Below are experts of layer 4 (counted from 0) of a mixture-of-experts language model. Rows are named router (the router's row for the expert), up (a neuron's input weights, with its number), down (a neuron's output weights, with its number) and show model dimensions 64-127. Each number is 500 + 40 x the weight over its row's rms, rounded and kept within 0 to 999. Numbers have three digits each.
Before each expert's rows: a language model's description of what the expert responds to; "comes before" lists some tokens at least twice as common just after its tokens as in all text. This comes from a sample of Wikipedia text that the model never trained on. Tokens count by the router's weight.

# expert 40
Table cells and core nouns
comes before: "4", "3", "5", "2", "1", "0"
router:519522548496454521475454505519499506488478507557422546472557557483519508468494435475534525531461485469529438514456490489553484519434469475533456490465532457533500500506497513562438523539539447
up0:518543533462440517480494448467482440446521484490543518526465492413468522518539494594480457505537475548580536478562522544509486556489518608509546495546451506526525541464541554466489497475541515
down0:534483518523540502507562491518512552497508507479470459498507495587473499499467453419549500534472551491423511531477471475473522477499511482545479499488486492516478522566508398599540510468497480
up1:474502517430495486476433467521542448524449512489526467474509498511509530509462564505524403489475472519482549476588499522500491491492531499501517462482496530481548479445595512554496571453444513
down1:469450498591467556444560549551501532483525535506420521498458531523475502541505446481438579447575538553528452473498496472505515422542448518527478495486510494490491482580473469462531465530600498
up2:586501542464534493454435536512469519492510539487493547489518474499492484437534470448600515511473503486603378464525449479477502515512488482559501457503420519487544443411600521519480502503439520
down2:444524467506422494562562503505508446519474452492481488548478480529472451611495484503380480485469488481376595519500530522490502499457508521455530539509513490494454530530450490472517507494529490
up3:534490488480546498551524475520567463542575469473525523588448548485547509524443517478466475547529493483495528490530465503526470517481549550468514447515522505522502534523544487503530500502475509
down3:496493485537465504459468532523468538550523546458517498498491428457494498402561540530545485535497482539470455447445522512458536444541535485495462512497439502494528494489508475507497574456526507
up4:518531526510465529486464497477484547466534445496480433420508497497524504535511502524437463450461552529428502476523525466530529493537510491491477507547473598501526476501476588527475532464432506
down4:496515508502559544561559524504484450465477467481522491542548512515515506468519473419536531501491468460458447539506495498481516475489534495499520490428452469401519499500474402556530530471494517
up5:481521483552466490528516532428556456561556450496543579523565464523500526533512498516531457490448553518543536514469573483532364562564484517476456474523461528562449506530551518501446566538512489
down5:479523515511536477429474455568460520508503511489522460510434539542530545497519464477480577469557479499472491536515409525460637461477595495537577499522554549471513520478482488478549426496537581
up6:455535462473493565569556456535566461533491505537450460510395470577546455420533487481495464445531529525536451535528521460525521528515542517416526435530511489541527505474452534415464447491485516
down6:510490559499490427469487540443517480475506479544558550527539522454467521563480522508552493555472452489446554454527497458493547501514443509573463442464506484489504567521471452598564522475401511
up7:526537494492478498480517399517542544500540540587479503544504514520483482505507485447528518470582436496493531541576532524465466422507500509437435487401534556494528523460485579530520507497487441
down7:463425428515495479489479537448471477500548489437565485502478491487514478501501539478473518547461504516482519405438483465467511527517494532514525572544472416467449480494506510472499494494525566
up8:506585483502521587515504444529466445471558495401486520539491483497437512388528563448527408523526488529511491553505454481510509505551502516428515462446476456442569461473506514498582565457551525
down8:523515524469488418516495526533517544502430489550498515479504562500534524590481455532440514508502506508472419416522552540462527449437462461499502491545455540475439591566527552508477431484441493
up9:511476433469488447480501541587444415583569540540474504475537492428553565486440546494544487532518478496529532476500482449483544531460444496512525526444521439470494484496516432484505404419498481
down9:486514524558511550549547423440554544403472484455522482506494517513495488511551454509480502525491506491534484482507512548520506435505548472527502491532441528474486507478496494438537523465529516
up10:495595521522574536489493564449456441434569520523506548583501499501543516573532505448446508446488468528455503532462504557476522446497469489413516521459451460510492462505516526551511503568508449
down10:527489462519412491482497476518551479568493466438528479403481579561546557485527579539489517474482468539517433470473545512509439472478469462550528459515506484482512433526370515491544520487446575
up11:517509440526521508507477524518484547500482503431501485506555457505443536512516459505534488457617504544500459493480484446461470473556509559484512502486486494509464519505461479517497498450506554
down11:488543492554479516544508402506488492554557528529452517510520426472627497467467491525467454484473461505504584495488488548488559499499499468493452510489535577473520490503447458484412485490452483
up12:492503477440489414561510496416524558531515544500498472405528565485483490468488515524465520525532492497485527390467515488454450516470502441434459505548519512559491525444536415515457529513483506
down12:462470537556498573446489511543456407475499472493578491588487464454487511500496517486556492438456524436489517571532444469511556487562497498484554480507441476434478514539498569487541513513500474
up13:511523512494538540513538497450537519458565545444593480514561489452454488516523462480543421431551492403501477480471479562518554493540520536502491491521516461508506493535564508486514445535461533
down13:485486450492492485508492496468497420504466548578501513494457531552507559504468549531461551553578512569519501510522509454466428484474423494461530524497462507509488484506492510512504555502542421
up14:522507488458650513517504531549482446548500509502557524505501491509455519476491511493559537462542524516472590520548500512427556434458467499501518503559492494489459459481471536545408426491502442
down14:455429500549459499490545475452531498492543499428501504472498521520503490556494518480438488502518425485512382446465500538552434533518547474483510515461480472510509509482507520453603525506527551
up15:553504515481541513523502498549509527520541492535511490499508529461559507522452514529409468433586410568598471486509466466457436550501539404494533489504430476522492462416578470508481478454551495
down15:458419547514442468494512508505500499459470535491542461499497450523473539485557500530563486553446577424436503490487509516506615464515500578473500546511563495521525486513410544507501501507498494
up16:490551475558524503522588545548435392461508507502514473540533469486487512495549471494453427497534444497421465488494439458473510584509512431534495475596519465496483494421554507504556509512517452
down16:483508535479527520500480522501516511543501515503511483501490532536464482538530549533489475460480511529528500495545602502515431397524558510499502573500530514429496483561525493533516474500509523
up17:484419456520495498506534433528476561533564544451583558502519431507538470504527488525442495500578458452555563482509510502539470508548554486456501489543461463536567450575478452479499507503495573
down17:493606550481535559489475507556424499493452499524497507546510435516507493588474528430494543492505506477366568475480552543495594509539509495478468497494548597508412527429564541457494463518516438
up18:470511469520474503541552497506502494473505523504497548475529495518471507498495575480566403432457573556510425594532528549499486486507481565486540448517498517550530530504562545525504462489530521
down18:476483527510487476468450493522525497503479430469509471475457516529515516491501407532416561577559395488487524498484447441466519540537533472507514517523503507501449507493468444492432497512535509
up19:554452579525507505495533482510470520539455488486502513495566544528567515546557490499529448492496515592514573506544405480498531461569537548469565451560499423442540462462498440474499444467412445
down19:453505506452464506496436501513500504474577529503517503525415473470428467449489475429510536520528484477492451530459523575482460516494489437459465507501494595526453500484600549501549533519562528
up20:506488530447402591487481546543471511489491507490497594522518480531487511465465552552508464506558512485512564556525468517487470519523524603462514448487541567518544444506507545407496524439527421
down20:486460516453509489500557536451521431476530513475497407534450496525494538499590479408441466395455505480538526438446495519481527416512521430533459600495455526549465562490485481494545472500500594
up21:516503518500687525502498475492514531464508452447508547526425433506489460530526512494471519489575411562509507467514492474543512421471509535454528498436551559518478468512536467503510474458411527
down21:501503511435377474494461547509457500540444549474509453476478516537477520458521498497522498460473516477500424456537484498506436451534559557498537498551438480470561494435501607524471535594586451
up22:441502493520478410484530535506492444517505494487470526510512495442525582530521570442507577555463565519502496476512547508546509521516510442552582557482439499485517500472549499508486440495476529
down22:526532519498493550522504506565448594534464550522509475491497478566510390512486444483467395426536456488525443535557447476435505461501483562470470486503571500505468495517496504484562501446540501
up23:552512527474521452550537475482500452513462439492532484534463489537556566503557494474590556444534527435476542474533496477507525486475514470414507492553544489546519514453540507500392567490525454
down23:454488463455486534471494509502509489460516557412501517464512508458479459551465533503423407545488486517582451493504477474454466515558530504563507507439436509384452494528484502533554433554534539
up24:508464521523500500558510498463461467528540484478511497534513514375461489483514480459455449474506511505616476506560456488568520501566559544534552535518381506525497485484534614461496440485514547
down24:554498511490525466360515481493534556491413526492508514476509542545456535504477492599466498513551474502518433490495435451442478584460499512590549462508479433514501479506483417448497478511506494
up25:516569479538498548504577470511494515577507504492516517467503483500500552523547482535441498506426506503479509495576506463470558463479499556490499486522423568465513456510488532467508514452574519
down25:531508470534565512500426551513411482447494507458445524496459555496492545458503560517504541518476474498473488461524496572510500467503558460527547462506543448517516561457517502511462523547474562
up26:543511484539461491528476534411455490528572535479464499439437532521470456504480510539439527474523505538503556544495525541501545522529503535456568483494500455490488494503489531504550529513521473
down26:560511465431522522479497523482501540550503528440550479484446501502519549577507549506535544524466496517454476447520469447551570518506480467490421523558496576529527524464458570431537513451461415
up27:456486493537510396390537478473529433568506541496486473471451416547467500570482508537489446424450525490537537492589464494469495496485485470529595513478429547536498479494465436539482439490528540
down27:500493514532450514494468534526462549461499451439492500488495518439558502494488468486500565498544540511488514553497577478445535474560519462520482470574575445495542548410487561507555516417475451
up28:564554470538426488571499478484500531492523463457501493515500521587508462508551459549489467504436518523459478529576478522511534522555528476453509528475458498524534476515511462467462486465537525
down28:497494499512486497509564525498507481527525529483499567521513472435503578487456431446497560447506495528486524491542508505520521543438498558511491470532481511470463517458450513410483518530473476
up29:470488496530527577492557476543494512444505488519583542464536415525478508563466502493535502449501495565459534435501500471531468524490519515482454529537588483506547439399490534453492468486447508
down29:527482504483492493497568581471556507501484520494479481565511546497555479488502515502482595466475395416518508493537548428535559506452455530529469476455487549489521590568538472486474470511500470
up30:505478473510496445556426546512489486493513503423583490561480482513531455541612505466547471514488565542491545480578479560548477533493441515508514481506453531547536475499452483508493474455490456
down30:499540517483492521433524467487497531610498509544585454477524565528499494409487516476450469510498540486486528477477482417516613522451531489473469480496501447528505512539507498492534597494554505
up31:452496458424494439500512493526574485432542437564497569475497481532500507503518487466513409517486486481525424510568473518453537489535513549470420514573543511580454500482543550535494506504484502
down31:555491564542511546426545545506475478560520495419517433498536551466505439441479506542501565466486483480455581496440530498518489514548483459572554510462514513427554535522504516463510487499485532
up32:572526544528467477503536498492530550483553467476529485480578529456399554493485511562597498533556489517590455365572458506513475496548422485526543500506497510498495518542521495460439465495477483
down32:491471459466509468527497475482474412510520521552463526522456476525543473480548461460421460442463535450428560597404522493516516528447576467475493480427474518495470466413481490512522522488512494
up33:497501496499495527423530546498535444486563391416562482463496500478430500504538507464517448392489488501498520501558488538490515527525449521462446524493462479513501488471536515586505469445497485
down33:579481498529485441614458431518478511476467567550434500499480488459553517495432503517508509495567538501500545515450503498498503528480494513505563490524469515520490534517466494432546461523386505
up34:481453409500500477508528485525504492468541617437474520446506485548457473556449543520476419444492501532467534450579493457457504505376459475511543494521500537511548530480543447483531469442486506
down34:552582570500486519456470538477501502499558388539485474528426551496573497445558474395544553521556504456536486526509495516574476467597524540501487526489537485504540518479522520468501474503522518
up35:555486474439554498478492482488511477460446565563488481552473532515553488525548512521541450434442515485570493479527538544485434442510507586497489510511572561510506518522540446448436421504529469
down35:469506553532507524547534507544477494542555517462528505501523505480407584425526504497437529521503489476452547527533428442519543539462507414504559497541394430529522513498492548528529540466509508
up36:466486552492519481561534529459525598497484488492527499447492544542420502499518467513471540502471518551503473434464500471449513512501538454517496559459496532488468539467525487478556496389467578
down36:493493435560518512440482487521499400541470522515479498513516518483508495510557529448517494504521446440478552520556455572482472503487499566509536406461479500516463483511545498494484512528485483
up37:577544465533492477498543506516481547527552467562620429513497511447505487504507539485528443499457508551501475446526451478549413500492472499518476491547520478448441505508476430579407543453515505
down37:445448508495478448517487508461519482528463564442428463469555508533470487497508504479483524520588471484475515539497546501457585497540501481504568522470459608509555541500570590390521465550439475
up38:554533466440481468525483427577524497457521492496532503463553469479507499544421594561469433453496498499570515426506532470530457483520522451486552527563471524513536485478518540462453427513457540
down38:495440517522497479437558559439511544482539502509527505507447515443489449482528456483474524526556486487461431495521503536475523484502489566485416488505550483514537530509498566506545559558472553
up39:576504503487441547508506454567514485457528431481531538537635445472468462541527494474467518496478501505493515482478463468500476513496583499491533548520420488497512504492416508470515525514485565
down39:464494533527512501501498526423526493505510512482466504472379498510520493478424506541559513487581561556575483523541564484508531500524483557530431451476486451466490508426587511459495495459503475
up40:549611452438496480512510552551472544489550466502501468515487506549473502440492544504440462453513569462469454427490512511565474441484502531493522458599464425502490518474529472461552442469572494
down40:549482541528510547515461536420498483617524485549486514494496487458496504509525536485545545528502516551514554526525516461452474504556441420529493458471455545484459533469508586472472543539462523
up41:528498532413492516474465534531484499423492508454454457508600500428498511508449544513499490469567404589464475496456479508537483488569509525480437561498480496505535461489554480448471546502480544
down41:480504480567444455565512559466555472509518541524554524485445494532493500451494540534438488511475579439569545458570492493410540445481520487553546433520467514452495639518487574522509377504505494
up42:479431498499499486484461483455497517458517484563493569462500484449533515502496580493560525419511515505525449532499454467479483572490524484510491468505517451544496518519545525415504500529444450
down42:471523523514434492497577527534522490527511494515541472530465495534493473503550456490494435503487482489419585452569510489505497449570487517515518487475408572469511479482453498558451467472563504
up43:518496512534491450520577526525493482483523617525555483500600559586505595476536452537479494603531533545491496506498464509509567464510472482570471530475540521492514499493523498536476486482506498
down43:526545454498477550507429477526510489470498449479470478477431488457529515523479502493515512411480437533480553425521517515510475597487571535461533483509466502513503564492549506432450500557504436
up44:575445491515546551547559520532483492465536558444459621527498516542453491499529497551538436506515506474474546482528523549499482468435439503466490461521489486528498497481537527422518519495480478
down44:489594479473444442440485513394491505533504531499577460447502548483519489484477452480489542419459463484517421497504491440501464532528552452580475540543532519432501539541515531503468446492550486
up45:485510475476511502492523552561471534552531492499495503562484423439503456519540429529517565533533489490504556502462500502492436525628497546492496492481441538499515435593481485500513478461534491
down45:503467502478442507544468495524513476495502609499543478395429600535527497438432549478511556545495510493512457433503494482497469479478476490505491510458562538567545594446496553474511588491506516
up46:546528502506510560461477578538511474518525504503471586517512485562409503507584502551492483524575575509513499506470484564464563526553498483479507488458488458446498515508485488455498503483488558
down46:508508492421504480482484458492467512447513503509479451462463506426608497567508499486503497515419503554606519543499473490580476525501505508493469517586586509494511491525493468472534488508532404
up47:478496450494512452537490594573490486507539496486495491506548531498486446524448504475521455496476485484443487425467426506541502536493534590528580488500499400513486516441576468510584518478437436
down47:486570444513487509486502447564482565524536499507596517510485481516506531473565516561489496502493482502493527524482497538484439459567436488452441494508513563492479498525442536459462485615458538
up48:431504521508460394488477511450406463539533506568499435545546510501459529458586538495548518536473521531489481440506529592506517532452598563519489477496422455530493580485516481498519453470450505
down48:526555498480534573526500501587549467515511471437471549521478441542555464545414522546486498435557451452482523454511460430501423489552438450518523492478538555491465442493489511502498567556532502
up49:491508506455443449486526497518429495529579483450467548488531471506511543459489575448528458471561440527457489501564469478529476489499515506467556538477478473439507475470517488480478494438542472
down49:542445505539588531510502508520565501520476503495466505584479520571484448595521369480483466525458433467552472432476540517462524527491547488440432503527532493594526509503527503522501463532421544
up50:529589565490437513425517536519556529464459522479551546522504434510420505469518538486506524600498541507492509528475499494485484502577539544489487515466512527505605515488551503563487494483456474
down50:472500455540509468548539476480464473519543498425454435481515516463582490559468528497481444453521489548471495486558415469498468451521498508464512496565443514511466466506446477505503514531528494
up51:443514465445515530526503531535486447453498416483427497483515464537526428497530589483541502536453488545455468499486512536559450524533459433496551512576512507552562517485534459523498561450510468
down51:576528540613448521497528528463496452427520571511547475565489528454507499518465412495470504465537484500501566502563535493491474409477468530530534455510515427480424451562447544473511446528517513
up52:478533451514502480499512528550472411535523445560496602466480491473461505562509493456476439479590575594505541574489489419575454481516544537499502463482521500519519537409465557478448480391492487
down52:512493549473517468539539511508503574417522527461528430530518496529530468433518506501532503499491433450490430505541485549505524486492521477479554524533497517480455466533516445518568545589461516
up53:454435503506514514497513585539476451502581516461434506467458531500504494541444441455490464516505482509548475491550593476508464545576574437467507446485473524557530559556560442507551519472500521
down53:567584480491503539489471448486513563448379477518536558521494483499563483410477500549521469488544516501483455460405434467533454495486515528562513533535508487436493504469499512491480471557516477
up54:563509510540499421548496498523522485454532521491524537566432448478440481503494485514493472465414447539491453517504486511507485512572527567374493497494481568506531518422614560532475508500528490
down54:477518482472573564520494516445511519484484523440523468470558577593522515547503540519493524511511506539548545481444511489492465463448514489564468509534565426508504533581412505461489420539446466
up55:443450441480468515456481548559501478456549529527490605538548497499480473568580521459494467497499460460464529429521541469500512499523517538522497443529503509532502502500491550463447538494496538
down55:525557508569510488477539462447522488549525506466557431502434519519531557457468533495451530497554582520545460553514485529491490504420478441505534489428495485499500515496543492500576512551468505
up56:523438476456476484476523573492471526494567496431464549485490459525510499443493549547518500560529478493571518422491507502542507404467544502554559519494422465518530543544527463454465491542523508
down56:482552528555579532540521461454527449505372522542541496513499505474479544569527415454524482446506534499448465484533450522443495608577491486474515463512485546505510444453460491531562495461484502
up57:485510450553491535528494467551471456500482526509481509493532541541501484536525450542545462565535486561480506514495441425481486486434606586594501539495483464495511504428501458485492489433491441
down57:553494532455497436467509485492592580550524505480494499558483479456527494480454492481494545422463449428510554532502448593495549457632489482431515454447544521493453515536508554500455473502514500
up58:497478504467534457488524464502428534558504612464562482525506506491494528459510487499465511444492459507473546548473504458432497521521505466438530527516467552382558435507522491534508592457562457
down58:612477482512489497478488477489500499498481441454491533536550496482537498469538508535555522494492559543457516407577567520523521494517578558552494549556454453548540591495423525496518409469445524
up59:545524465483501462533470531527557529531529529501515497497463463418562505530505581511499503562468466452529464465489535482496493499541581488492517562446447502469550512483530548367426461495368476
down59:461493495513519515461497489492450455461488481519536420475535471562443506487470478508474530451544556549545548481563484507521520517458437540441504447543519504496459437481470496631557569514646498
up60:455490568510522516475470484596501465544528438548524589534409496466396533492546499505432503513517499550515461529534433446500491507462471536500501509473503521544522492438461441511538481442565507
down60:556565462472433456496477534365492543455518530452497444474555493537574502572453507513518480493499482482515521486490595583516507486548545486444465461538449484469566542512496513549470506570442514
up61:515535502566485521497479511504428453503526444439437407466520452500488526529466497478498462562478491554490530470531433399494515514456491511475528492387452464534492444460517601504478478480540543
down61:539501479424527438502505503497549563472468522515549555466463503492563506451533566515469561530586551500452482514431533619511506463537512490467483489537439556505413521496447448467511565472488473
up62:444518449516512444569516518431481478488562516464518532452512486488480493494566513433527472488476501488511496439525514538509463403489489498474482462555514472481481485501554485536504455528477510
down62:530504584414512541448505483486495534501466426570483464570500504474489475492425549511458491511570437485512480598461500442431555514534585509533552502492505524565515518524493541517516489418481461
up63:425479518465492440516491487531442456485472474500513490616482519506469523499500426463460462524559474490493448461510487566409506500451501565486549467511573539504525540477496515492462535433463526
down63:510520455464571517493508489457612547459544517496493506493603489465498535516497497519555466483532496546524580535539506465541518512535487391472475532535481465453539513502531470496476494530579516
up64:489453425586473472479531558449454482485496522483563613525540492501484487544453513484500425440536553452493479483500502572500452493542495501454505458507540458505459537516476504558497519501502519
down64:504531516437516517494505500583525470442530478489463390464453532572504446492522510531471497530446457566573466532456552496538495549480476510501490521531493567502510474520487447428514491471497485
up65:531504523473484539437486481503503513548482501429398515609490503548499512578484480477512497532469503540528532544486449519501503536520517526472536519558487594460488463509542549424463508500511438
down65:452493474545498526496546536515505530491461474489532523403509477454488525484548512447465440528576458536501466523557493499418498515459437525541513536444494453507535515457466431549520487490419512
up66:577430448499559502479448546512515476490522470455504506500465499505528475446481401472576461522470451552521427501555428460513443547566548543432527457554480493495523531448492431495442437553495504
down66:456537512517509460499544440522464503562411506499593442514541484440479390526522466518455493454559492477469552511541565501504575479480385529490481498506639527473421503516496522486492488493513526
up67:545542481452507537546481454510444508502496530482514483493466544458511485481489548451536495442492473509544548517489520521498459407554492487482571505525500527472485470509467523458520493461429514
down67:476477533490559508515548587489466581503494380497543523580501483482488568473530437548520541515479525551455447459484480487556521526520490492517506487485497495509505509504509445564473499531516516
up68:435505486470412516578519538485462435567613458526461403475504500539456472468492516508522527409473500538512418510499481536517525497478476502489546511535428449598509494438582521495456492470475410
down68:555431498496629419498480512458515507424508535472513540518510466433518542554529541504510436602520517499489589479547465504462482468525533510551478493485617544486434537501503503462504450475521598
up69:505526445486523489501551516461500489509610493500499492542500463501461462471506518494483473524527465531549426525534483502500488453514513444498570459514378435549504543493444473502546454481509560
down69:516469591530501503510499481550562472484495493474501471526493489512541521512506458523502537453461511518492569513491495528486539548524593495499458502493591589470525432443553485465493526552460467
up70:561472487518574478521509543483529502527533452460515547459442493564455534619520497518529458505449512480503480560502475458440427482493517485479459526546500457473555469499608443467474497492561472
down70:415505504495486498485541415456483481541499486524476410572479527430532471470435548546527450552578467468511496493515576531512575497536488504499552476475454527505488551463441545549506414500426534
up71:529483484481473514516546500555453524487578440497466454515487472537518513488482516509453514443483504439504514499540516496404467507550529541449552479457399490490509523501485537491399457555488583
down71:438467493511538487490449517494492474498477551438499513439493540504459438541480464528567450530494519579481508513523493460532430503494473448481460501493535491496527495447478459517617512459524375
up72:539553490498528457483500480458517451432508461461465533527505542524514533519463539491500425483469451509496588483506481503493460487526483464464519501440557529535546537541463490520476528522505457
down72:511502497450466586534588523464448634517522465485544504455493532517516515536477429528513482516557492484505536497500541485411542517489515494445480503575436435447454511454530567485440499465463519
up73:507501503488495523551517473551464487433502487412528544438527524468483499537491493496493445509551494508533493486490493496504541437516468452502518509517569552514483455497543473507446465492487587
down73:568477506516492462430540487455545524454541493534495511532543452507520501494508550469564575520468504494456495434518483466583523544499505469452513477448494543584480559513494543526492465501519442
up74:480498569504514480492554575548591420490568530468497553509502511452486536500486493443552462513490449562515544521491463464502554561580508511437534460506462593521548527520520545506540561462432488
down74:518499436470490502452485456582437577444427480551509466482466534539538513477495476539498497478498517423543516497496497541499405487509427559588472481483526490436424459528528544478521438506522504
up75:503528509420440377516501502535512473528481525443535548513459470566535566501445518507428358514576532500572449454552460507500504492561462461498529459540492502521557498470526491467474490461445485
down75:497471492568552559432503496469451527527549488493446460486573505395448449492493486516580545517429495469422542488514523524484438542451515525524485449496455434408534492527456499457536487485520513
up76:540505483467499448461587517480484544513591533526495531514450487437439458575513545473421508480606534486526525425477410510575493498501539485480526474493499567481530474468516472494507481452467647
down76:461504489500541567512463533511506494450479465472486469533537536531586481473534441497584437562440466412487521562517512537451454483446461518527497515500554445521491527525497520529499530509606400
up77:508450510539554516455527561507493474512569485556486486467560527545516554523527503528492498535450546532449532510494485512498495373521499532529537480567496456476497468499581504494460451459537572
down77:489519459473448502557496474500540489480518525444530483469435420480483451513472476463516538433546526499548448482542499483495546590531505461478525516452546478470505510498396512488498495477427489
up78:536510481498502469509503482567532497475532492486510495465477457480495527536474504447521481479538419555557415482537445509555535476504518529498459485406511493488536470401548505518505503525444535
down78:525464478441498485502479564438531480490435499431527421507499509463487478465500489533520457533468503500479528547493451545494439498508478509421507544524540499501483515511509484505516486468534499
up79:530491459546510482424396531451491535438524498513492501518476497540471502528577456476536473460531516500473504426502491475453479545539530488471441487507448465537501452512457449490530555495598463
down79:507427539471476545512564491458429492521468513502482553494523564452496512480494588529508589567552502511466472564496515493514502458491480535551527532423530517496535469512491522490527472474428495
up80:534485478602456465521490514516431550512490517485579438497466500481470535514521479566520470560457441472532459439501444507500560455511517617489536544516499456478475468437491534476527479505469528
down80:569574483441515527453511471518454481489470444542357542432478533567495533545452505447502468436464503572519503501453557485532498550432503468435476505518459509562503510492530521507474517515501495
up81:508504514506500435490494500477488415511477506487459519494460518478512512474480534495478458524449529572537478476541402568516483504498451489514537539538525496487490477403539510483471428486440537
down81:449510512435485554470491508562516526459606464474506536462543498552449531510533454499517534516513441476503608518492594436452506550489559488485588438473445504510519497546448475506530547506515469
up82:563562477447522456474420411569496498468501480497527460473484514535479503468516427547549559486516531485503541494487543452519477410557494530460564492530408512523490498577491472456547578503486481
down82:473475553488449539493500580483465517505469447511440471494481460468526514545494502554455518601498514540474498498491482503457554575538480501557469569492514415556534517438472487503442510517521572
up83:486504517548520478515508489478505408445546483526553489513502510513539595526505463490582423443496450491557569445503572495534473498512535532432534523506487529509525535517511545490553461451540484
down83:542486505439451505525463492475454595477510459512511565541411512544535451469517529479468476504516453461474492514521493516540595513508457502481472455445507549521565477512515514484483568597533462
up84:497517529497560495507487453519496535497460508481502537514468488541513493566526524513500474424505518505489539415597486491535572479581511495454499586568503560476515473446449472467508566415569515
down84:566497483541483503558441558444503509491452506446521459530498532465511486478512525497498454522420505494492422418509486486574538521535422515499497458462454487415445502506455504545443438534420505
up85:507506393483534505541509470506537497503531495510489499521458524543460562457522514479564471489514526398511427503479449505564468421544512579456527446500527411588527498436548508500474439513547480
down85:464567542510480524475498530500529447525517462434511497413532492479584466594539491507390490515492472522451582516557468515452474502471431453505506563447515505486495498561485550498497498502459514
up86:536491513500492524501556534535481491503587426526511498485573389482450558486455500422555428481527478426427539583504469475464464485505481523470467502581447479510521494461481505459399563529487510
down86:444484514521537480485518513457530427450476559500489491499433543455501388477499474595503530477458443572552431461549495483537497491546478458497517492458470490561466479501590495538628473432502507
up87:425503507481476524504565550558502525504419540469502525507552502509447533528493486511417501492539441536497528493494520483405574548553526497550517465607531519462507430533561456480494561475495489
down87:538493500459514426458405495434505496491575496485557492540522556476500493481406558444491507469493469454478468529513521458524429485490470518472453509482434541513501490515483498440512449501406550
up88:603527550486538490588500427559517493479498482446518472446529500556511551434501477489482417526572517490509558506518543494499559527487503456506524514493443490485447482516570525438509511464454535
down88:431485410515487467472483523468453590506538475596487511575460503454443486574528482488465563491439490473478421527528496568550443460594484553486474499487565494510508515495450452531494478490486484
up89:459501520463516486494488439492546491523548450506435507521517522502473566495463518462559516535452450498514578461634505545480542496486443482465512451497484507498503419453613445489484503489501398
down89:483464469521558495499551613519472509461445527527530474488407521530410494504519547505460448492588502459504444520389494513451495430507518441539542543529487482536507544543431578509509498494494553
up90:543502530499499489438501492578454545505549477470510479534500552515417475466453471452493497439445515518546521488507538435488540446537525566444529514571477462587515444492486539540456464493418444
down90:484502487469517528547519558441584405488534510540461486469457471504536478498572531513528516552545533482444512500478514540472457492480479483503492462437501537442488503502516480387455487448557506
up91:540513441502522493510542591526485499507531486466582509560607496497544500496548468483528507455514513416548435531495470500525543523473508525496507521531491469560550443490558555553505480563527532
down91:464466557509464512502449382465559513450488523525434475458427489543445486506433538488487494546503482565466551418532484440530468499564509518450549461457511507478496528496460431443513527442488405
up92:514555518496508492523502571507577468409474483546507465535467498521516426495531523440588506447548519571472494528493489437538449463496459469580619463493477499513524418530506457475503455428510501
down92:481403489460498483499503450481482514524496521458450488506500472535477562522430531519446484520526388501544542483539502578495506506507502526528435526531522564508521486484469493502483525513469448
up93:550517521479546443520568517457471530496562448415473506554454531513439465443494421554511382510540523522454478534491462499504521439516529525466498480505468518497540452489556456538494451468496477
down93:551468455485459490461518495515530488446533589516477488515534487467541557534490568436516547527496440591554513539564528497488483552509498399527514474482572514532469628460450518480469561421455464
up94:496432501423495542581539454504515558509492522549517587479562503592485500491460518510493413501555546508497473498558504454522406516490540590469571489477520498521507501477571608487524551467508493
down94:467508532515412446421502528546445491503531549460520515539528429429441472507482436445494499487522456546471502522463407488536457497478507489540514506491482528500563481492484388481542465567508531
up95:554547498481499464492489486495501566485493385503513480527557576487499513495484455505512443559476512530425537353478504494519486509539501448499541524478459510484431564536551500441493504495455516
down95:406515540504446499532589539552478410457470554490540492481470458490448455523515503518484530470546495461560514555485556549432507562436560569518464511515503507418547499479512528537521461538551475
up96:484466480458557522492505509519515496513517476444498512490503476521481518472494473505490452460485500467449517551547503526441450473552494514508512495510430496520495522445597414436477585438511580
down96:498514510557478492536444454469535524498490477522496527474414532496493488508444404476559493514497441542522478486495480500580536520482473505504510441529500482500590452553455519469479393502556512
up97:606559541526490567548449528503486461527503519547517414518500502509509520547530487509437454500487519488465524540493505547501521553554508524478524516451427567532520471519530506500524452570407470
down97:432503462449570502516537492496546549500513473494491532499468501483470601449425525470528571589528549468509547531440468488481527480456470465473457534485537429465505579461477515505512558431570479
up98:511478496464551494418507483512448631545539479426524484517476437479501422520510466449512448447471415541498521482447554505534457415559520570498551464481488494463542523520439488490499525491523470
down98:522469547572466511519475501497489460436471477552468530528520541475450552491550531537554508477445511523496481503530478545556510511453522429531465451524534560562552522484525516560487486508476515
up99:500456531492485465561573499525493504493570495513571519512502556486454517432514462547568464470522458493481495428544506496456492509489556597510512464577473468528528488468614486505470520529441488
down99:505475438518584514486455492500515529500470484462486487525519451500532481524477518480459504482480461520545535543468466516542450514534429442462469477409482519540464487502432474475481473471478507
up100:448519470540512508580541498498494476520486516465549494490427493511481513517441481514421519454439494496534561552492482479489493539501479506570571477453504517456445460421522470406556477460453497
down100:458560541478483511521395506478508483564499480601510507427513488463471511548505481474555468509541585563477474461506465536517473470495499560453464534558545548499538501527550531478509524491466470
up101:488488446489491472552487514474551478470551450431569464552494451487441503446486543526509404461503439500474471500596491459490483430529465503491490503442516417547434438492490540389458485488476560
down101:452432556485497510432492503446505550530456556542502489466503543514495490496503481428483488563493516489584513459455573492571492578513504494441553450617524542452530593465523491569545438533478519